From a checkpoint of a small mixture-of-experts model trained on Wikipedia: a softmax router.
Below are experts of layer 9 (counted from 0) of a mixture-of-experts language model. Rows are named router (the router's row for the expert) and show model dimensions 160-239. Each number is 128 + 32 x the weight over its row's rms, rounded and kept within 0 to 255.
After each expert's rows: a language model's description of what the expert responds to. This comes from a sample of Wikipedia text that the model never trained on.

# expert 31
router [129 136 112 111 192 189 123 171 153 146 103 142 148 114  74 168 158 167 110 112 143 133 117 131 194 131 125 128 110 148 158 128 120 184 150 162  89 106  69  90 149  84 124 144 169  90 158 151 104 138 122 119 166 133 143 168 150 167 141 116 171 157 179 147 136 132 202 170 146 122 132 100 158 132 152  86 103 106 143 140]
It responds to: Possessive apostrophes and plural-group words such as many, some, people, children, and plural endings like ers, ations.

# expert 18
router [140 132 148 140  93 119  96 144 132  78 146 109  99 141  77 122 109 150 160 134 121 115 154  64 125 160 138 144 131 141 161 112 160 158 146 129 151 123 115  74 143 133 124  80 122 162 141 151 144 162 125 144 188  92 194 110 136 147 125 179 110 124 104 177 140 175  87 165 198 105 145 106 120 104 107 146 123 138  67 110]
It responds to: Determiners before a noun phrase, chiefly the, plus his, their, its and possessive 's, such as from his injuries or Ecuador's top tier.

# expert 14
router [ 86 167 108 160 135 148 157 131 179  91 146 171 150 181 116  77 184 117 126 126 139 185 172 186  83 146 135 133  98  82 109 136 127 135 128 128 137  38 144 113 117 111 148  85 159 106 138  86 177 131 150 127 139 181  97 172  91 104 136 123 187  99 141 115 165 119 147 144  79  74 102 164 126  84 123 123 182 120 108 131]
It responds to: Commas after a noun at the end of a phrase, opening parentheses, and relative words which and who, linking clauses.

# expert 2
router [124 148  77 113 129 121 141 100 140 109 133 166 109 116  89 164 176  80 147  93 148  86 103  95 153 118  92 182  99 154 140 144 139 134 123 186 148 162 118  74  87 132  97 205  61  76  94  56 136 118  96 155  91 121 168 120 140 119  92  96 136 145 121 144  84 111 100 148 191 152 176 159 140  99  97  92 120 113 112 152]
It responds to: Numeric tokens, often whole numbers or digits after a decimal point, in measurements, years, date ranges and table cells, like 3.5, 1995–96.

# expert 27
router [131 158 138 119  47 168 141  95 108 148  87  90 142 121  91 143  87 126 134 200 100 146 106 158 120 124 119 142 134 143 158  87 168 131 145 111 123 159 150 162 169  95  81 128  97 115 138 102 179 140 146 111 127 100 123 126 109 105 102 142 111  87  85 198 129  63  83  83 153 151 104 142 200 135  51 151 102 119 123 133]
It responds to: Capitalized name parts in titles and place names, such as Royal, Great, New, Hong, and quote marks opening song or film titles.

# expert 10
router [125 141 175  85  71 149 185 123 112  89 108 155 144 116  90 115  57 134 124 172 132  50 209 145 141  76 167 125  98 165  75 111  97  63 128 170 181 197 184 145 163 124 120 124 168  92  91 157 145 112 115 107 116 107 105 137 116 127 146 106 117  91 157 120 174 116 154 152 126 169  58 105 133  65  69 107 135  92 156  84]
It responds to: First names and titles starting a person's name, often in sports tables or credits, such as John, William, Sir, Dr.

# expert 1
router [204  84 142 134 168 146  84 160 160 137 150 138 130  89 162  84 132 177 156 156  90 140 163 136 137 130 119 104 141 153  94 106 144 117 184 127 142 178  95 127  96 163 192  97 108 108 119 172 158 163 118  84  95 144  98 137 173  95 107  89 162 102 124 130 149  91 111 140 151 186 156 152 110 107 104 112 170  55 102 141]
It responds to: Dash bullets and separators opening key–value lines in infoboxes and discographies, such as "- Released:", "- Starring:", ISBN, "• ".

# expert 11
router [123 160 108  83 113 144 165  93 136 120  82 122 184  99 128 164 119 115 103 148 159 109 171  91 150 174  86 172 133 166  80 100 151 164 124  97 154 169  86 136 148  82 143 149 102 121  86  47 137  93 112 120  95 105 127 107 103 110 118  85 120 137 178 162 114  69 154 152 169 147 170 133 130 148  98 172  62 121  65 142]
It responds to: Final pieces of personal names and surnames just before a space, like Sn-ook, Sz-oka, Siob-han, plus whole surnames like Smith.

# expert 29
router [175  83  62 121  81 141 118 186 146 126 142  72 135 124 131 111 154 172 132 130 146 154  69 128 126 100 110 160  90  75  97 125 167  99  97 123  68  69 196  97  79 109 141  90 117 188 130 155 144 171 171 185 146 180 172 124 194 145 148 152 126 106 116 143 136 132 123 168 161  54 155 109 103 114 124 125 162 180 129 137]
It responds to: Word-initial prefixes like semi, non, inter, pre, multi, quarter, and first pieces of words opening list items, like Long-itude, Post-season.

# expert 7
router [ 63 114 172 153 125 135 163 136 118 158  99 119 104 114 119 206  89 111  91 107 115 155 109 163 142 173 191 135  81 112  90  63 151 139 182 169  70 139 103 113 164 142  84 109 161 116 152 165  94  57 115  82 157 141 121 117 118 112 170 182  95 132 116 136  91 182 115 158 169 112 181 126 151 187 115 123 126 166 156 165]
It responds to: Line breaks after sentences or "include:" before bullet lists, and == section heading markers, plus some table cell boundaries.

# expert 3
router [189 204  94  93 128 132 113 104 136 107  72 129 125 121 127 191 135 139 104 149 144 162  99 132 158 101 126 140 149  95 167 170 109 158  61  88  98 186  93 123 102  70 169 149 148 107 101  78 127 126 112 123 134 106 100 171 138 152  91 122 169 123 146  82  82 187 104 153  30 167 161 173 164 124 125 163 181  86 120 106]
It responds to: Field labels after a dash in infobox lists, such as Elevation, Allegiance, Born, Type, followed by a colon, plus mid-word name fragments.

# expert 19
router [135  93 135  96 116 148 181 122  71 137  91  40 186 106 156  85 104 136  96 171 105  90  75 175 133 149  93 101 182 174 112 164 162 137 137 142  65 127 108 110 141 151 160 175 157  98  83 140 105 129 132 172 154 100  82 189 131 116 103 102 138 148 140 114 116  96  92 142 165 122 128 118 103  92 179 151 185  94 177 133]
It responds to: Capitalized words in titles and proper names, especially award categories, films and parties, such as Best, Film, Democratic, plus CJK bytes.

# expert 8
router [118 168 151 107 150  94 118 159 107 208 172 180 117 116 134 136  73 126 122 136 148 110 170 132  86 122 216  92 121 133 116 105 149 148 139 104 138 126  60 171 128 124  87 174 166 144 127 143 124 137 152 137 143 119 133 120 116 153 124 143 145 137 101  87 177  93 141  96 135 126 118 184 141 100 115 108 152  76 147 115]
It responds to: Pipe separators between wiki table cells, mostly after numbers or names, plus semicolons, brackets and math subscript braces.

# expert 22
router [183 161  88 165  85  96 113 164 123 188  91 129 131 111 111 108 138  93 160 174 192 143  61 209 123  56 105 117 145 166 133  79 109  92 144 161 146 122 106 104 154 164  98 161 139 128 194  94  89 154 130 121 163 118 132 120 180 134  71 114 104  91 171  71 134 194 113 108 131 122 142 188 115  94 121 103 145 167 100 169]
It responds to: The word "as" in phrases like "as well as", "worked as", plus opening fragments of proper names, such as San, Rom, Princ.

# expert 24
router [155 143 117 118 198  90 108 149 157 138 134 129 154 143  82  92  70  85 172 111 113 120 126 117 175 129 129 121 159  78 118  99 194  99 139 101 159 106 100 172 157 168 138  61 158 145 143 141 106 199  75 196 146 137  96 134  92 139 100 101 167 136 140 106 130  98 168 112 148 113  88  99 183 127 150 154  95  78 158  64]
It responds to: Month names, year prefixes like 199 and 201, and en dashes in date or year ranges such as (1799–1881) or 13–23.

# expert 28
router [114 138 156  56 144  70 126  84 145 164 110 106 142 121 126 171 168 155 133 149 141  97 150 123 124 112 110 148 141 106 129  94 132 140  85 189  77 100 145 104 114 156 113 146 112 130 150 141  84 102 141  90 143  99 159 103 111 132 190  96 141 161 118 145 151 140 125  94 120 134 177 123 107 120  66 144 111 181 156  98]
It responds to: Articles and nationality adjectives in definitional sentences, such as "is an American magazine", Romanian, German, a, first.

# expert 26
router [109  86 153 126  91  97 113 108  94 100 198 123 145 167 213  85 119 119 155 133  93 166 113 154 117  80 125 111 130 113  98 155 119 152 161 150 119 193 102 150 162 130 116 128  85  98 150 129 162 156  61 116 124  97 120 209 195 116 175  61 119  87 171 109 125 184 172  92 157 109 100 140 140 132 123 108  99 163 104 128]
It responds to: Short fragments inside names and foreign words after a capital letter, like G-lo-be, A-ja-x, plus hyphens, dashes, periods in codes.

# expert 0
router [101 109 121 147 115 110  80 131  74  82 169 142 128 126 145 100  88 116 162  80 159 185 109 107 101  98 107 135 167 168  63 136 121 163 100 115 175 134 135 106 152 146 141 128 131 170 187 114 104  84 152 144 110 125  93  81  95 164 143 101 118  98  99 144 118 125 102  81 138  95 189 126 167 120 157 137 165  74 131 162]
It responds to: Number pieces and separators in vote tallies, election tables and statistics, such as 4,156 or 49,108, plus elevations and scores.

# expert 20
router [107 122 108  60 142  78 131 156  74 152 116 119 146 116 116 146 219  67 107 172 178 130  97 138 160 180 138 181 136 170 105 159 123 123  65 206 157 155  98 106 110 139 123  62  68 108 150 152 105 117 101 183  84 155 119 138 159 163 166 151 132 117 166 125  81 169  89 111  83  92 127 119  93 103  73  89 117 166 141 150]
It responds to: Last pieces of words and names right before a comma or period, such as limest-one, skyl-ine, Oxford, season, year digits.

# expert 23
router [134  99 166 169 121 119  73 112  70 165  96 190 102 136 133 112  76 112 173 104 104 121 119 128  70 169 154 117 101 123 148 107  65 163 102 198 157  97 160 143 100 148  74  91  73 110 143 151 189 105 169 138 146 169 200  82 100 129 137 154 128 124  64 136 108  75 159 149 129  92  63 142 155 131 144 126 140  98  73 108]
It responds to: Verb stems and prefixes that get completed by a suffix, like inv-ades, lik-ed, collabor-ations, plus sentence openers However and In addition.

# expert 9
router [101  74 165 182 156 109 142 172 180 163  97 163 132  95 149  82 157 139 117  70 134 153 168  92 120  52 150 142 181 127 114 138  84 186  95 137  96 139  84 187 197  92 147 169 154 137 166 117 119 139 155  75 138 101 135 143 104  82  67 207 136 137  86 142 130 132 141  75 141 135 151  52 117 171 141  84 127 100  60 113]
It responds to: Auxiliary and copular verbs and the infinitive to in running prose, such as was, has, been, could, not, to.

# expert 30
router [120 157 101 152 177 157 155 148 203 108 102  70 113 153 119 114 187 103 107 172 124  91  94 117 116 110  92 140 166 110 141 145 144 116 130 145 120  86 124 136 159 141 122 175 146 110 127 135 124 143 105 150 109 161  80 119 107 118 162 153 151  86 111  96 188 133 155 128 151 153 157  93 142 119 171 145 114 202 137  62]
It responds to: Opening letters or consonant clusters of capitalized names split into pieces, such as G, St, Br, Sch, Kh in surnames and places.

# expert 13
router [144 167  82 105 186 147 188 132 148 155 112 109  75 138 142 106 163 109 114  69  73 115 129  87 122 125 105 127 131  96 184  63 126  77 160 142  90  60 168 105  92 113 144 159 112 133 152  95  73 154 121 153 149 102 145 195 147 138 137 159 100 151  85  97 183  84 127 121  93 166 119  78  48  99 143 120 101 165  69  92]
It responds to: Sentence-final periods before a new capitalized sentence, plus mid-word fragments in foreign or accented words, such as í, ati, ä.

# expert 15
router [ 91  79 158  88  86 135  78  99 105  81 160 102 103 199 133 117 105 125 135 168  59 136  88  99 118 119  79 113  98 130 183 180 127 118 138 134 155 130 144 118  96 167 129 111 137 110 113 106  94 122 146 199 159 118 163 121 125 158  59 116 124  76 161 167  98 161  93 127 109 131 100  61 104 140 211 147 127 171 157 156]
It responds to: Line breaks and spaces ending table rows, header cells like Result and Promotion, dashes and zeros in stats tables, and sentence-initial There/It.

# expert 12
router [133 122 150 201 184 150 152 175 130  79 131 132  93 171 150 115  70 135 137  80 160 160 162 130  82 133  96 120  91 138 135 154 129  97 120 146 137 128 138 114 181 138 158 172 160 164 143 196 142 149 131 134  53 119 146 159  93  92 136 170 133  92 193  89 128 135  84 105  70 111 130 130 172 124 170 110 151 158 143  96]
It responds to: Prepositions starting a noun phrase, mostly of and in, also during, between, from, on, within.

# expert 4
router [114 110 138 158 141 182 143  71 142  98 107 161  96 108 197 138  99 181 123 151  88 113 151  77 102 138 148 114 169 185 153 128 101 169  37 130 109 127 155 162 160 121 105  86  90 144 152 155 150 109  87  99  26 108 108 138 136 105 151 156 110  96  77  92 142 164 101  47  85 110 127 130 121 195 119  93 108 108 112 121]
It responds to: Verbs and connectives continuing narrative prose after a subject or comma, such as and, but, while, wrote, won, seduces, leads.

# expert 5
router [113 125 123 116 141 128 182 139 145  82 198  85  95 171 141 147 173 111 111 156 130 111 165  90 128 119 121  87 102 152  67 146 117 147 137  83 146 161  82 103 156 122 154  87 133  81 145  88 137 115  84  93 144 121 179  82 122  92 167 147  91 136 191 146 144 121  79  60  86 126 145 132 144 202 141 115 147 169 103 145]
It responds to: Subject pronouns he, she, He, She, who, plus early pieces of South Asian, Arabic and Somali names such as Mah, Kh, Bh.

# expert 17
router [107 181 163 105 188  90 105  96 140 131 185 132 140  72 128 200 181 213 170 113  70 102  72 165 111 151 159 136  96  96 153 107 147 117  83  74  91 146 126 103 152 113 147 137 148 141 174  88 103 136 147 167 145 114 107 107 108 171 160 140 133 114 126 160 126 147 185 121 123 154 170 161  83  98 124 121 142 177 151  96]
It responds to: Common nouns and modifiers right after the, a or this, often before of, such as position, addition, same area, village.

# expert 21
router [154 134  98  99  93 109  88 173 116  96 129 187 164 148  90  87 115  62 126 138 150 108  77 122 210 164 165 122  79 110 139 179 165 133 118 169 126 135 127 160  85 110 121 101 124 121  90 154 121 156 129 113  52 113 161 117  98 147 110 112 116 178 153 117 146  55 135 138 138 160 106  83 107 190 113 149 132 131 126 137]
It responds to: Single digits inside decimals and dates, Roman numerals and suffixes like Jr, II, III, plus pieces of IPA, formulas and non-Latin bytes.

# expert 25
router [130  81 100 133 148 103  91 150 117 120  84 149 124 124 139 164 164  75 124 148 123 142 119 102 178 178 156 140 126 145  87 112 140 172 166 158 175  82 152 124  97 153 157  98  82  92  82 157 162 136 145 142 196 192 167  82  80 162  71 107 120 147 157 110 120 177 164  72  93 111 146 188 160 154 162 167 118 160 136 177]
It responds to: Bare punctuation closing a line, cell or entry before a line break, such as |, ., ), ;, ==, in infoboxes and taxonomy lists.

# expert 6
router [ 99 178 125  90 177 151 104 128  89 117 120 112 131 110 102 182 106  85 159 138 112 109 141 115 122 151 121 119 180  80 110 173 192 144 121 154 107 131 149 144 128 115 170 108  63 149 136 145 179 129 143 164  77  89 137 125 110 174 121 116 132 169 116 160 152 141 146 191 126 113 102 106 137 145 167 162 144 158 116 149]
It responds to: Double line breaks ending a section or infobox before a heading, plus word-final suffixes such as -ation, -ies, -ts.

# expert 16
router [107 128 126  80 101 103  75  96  66 105 206 104 115 123 182  59 104 118 103 127 181 125 148  98  85 137 132 146 107 107 180 170 142 135 104  83 170 123 156 100  70 122 160 197  85 146 126 118  71 156 156  98 144 103 105 160 128 120 194 165 114 122  57 189 102 101 130 137 143 131 131 167  77 131 155 159 117  95 176 124]
It responds to: Pipe separators and column-header words in tables of sports statistics and election results, such as Team, League, Candidate, Votes.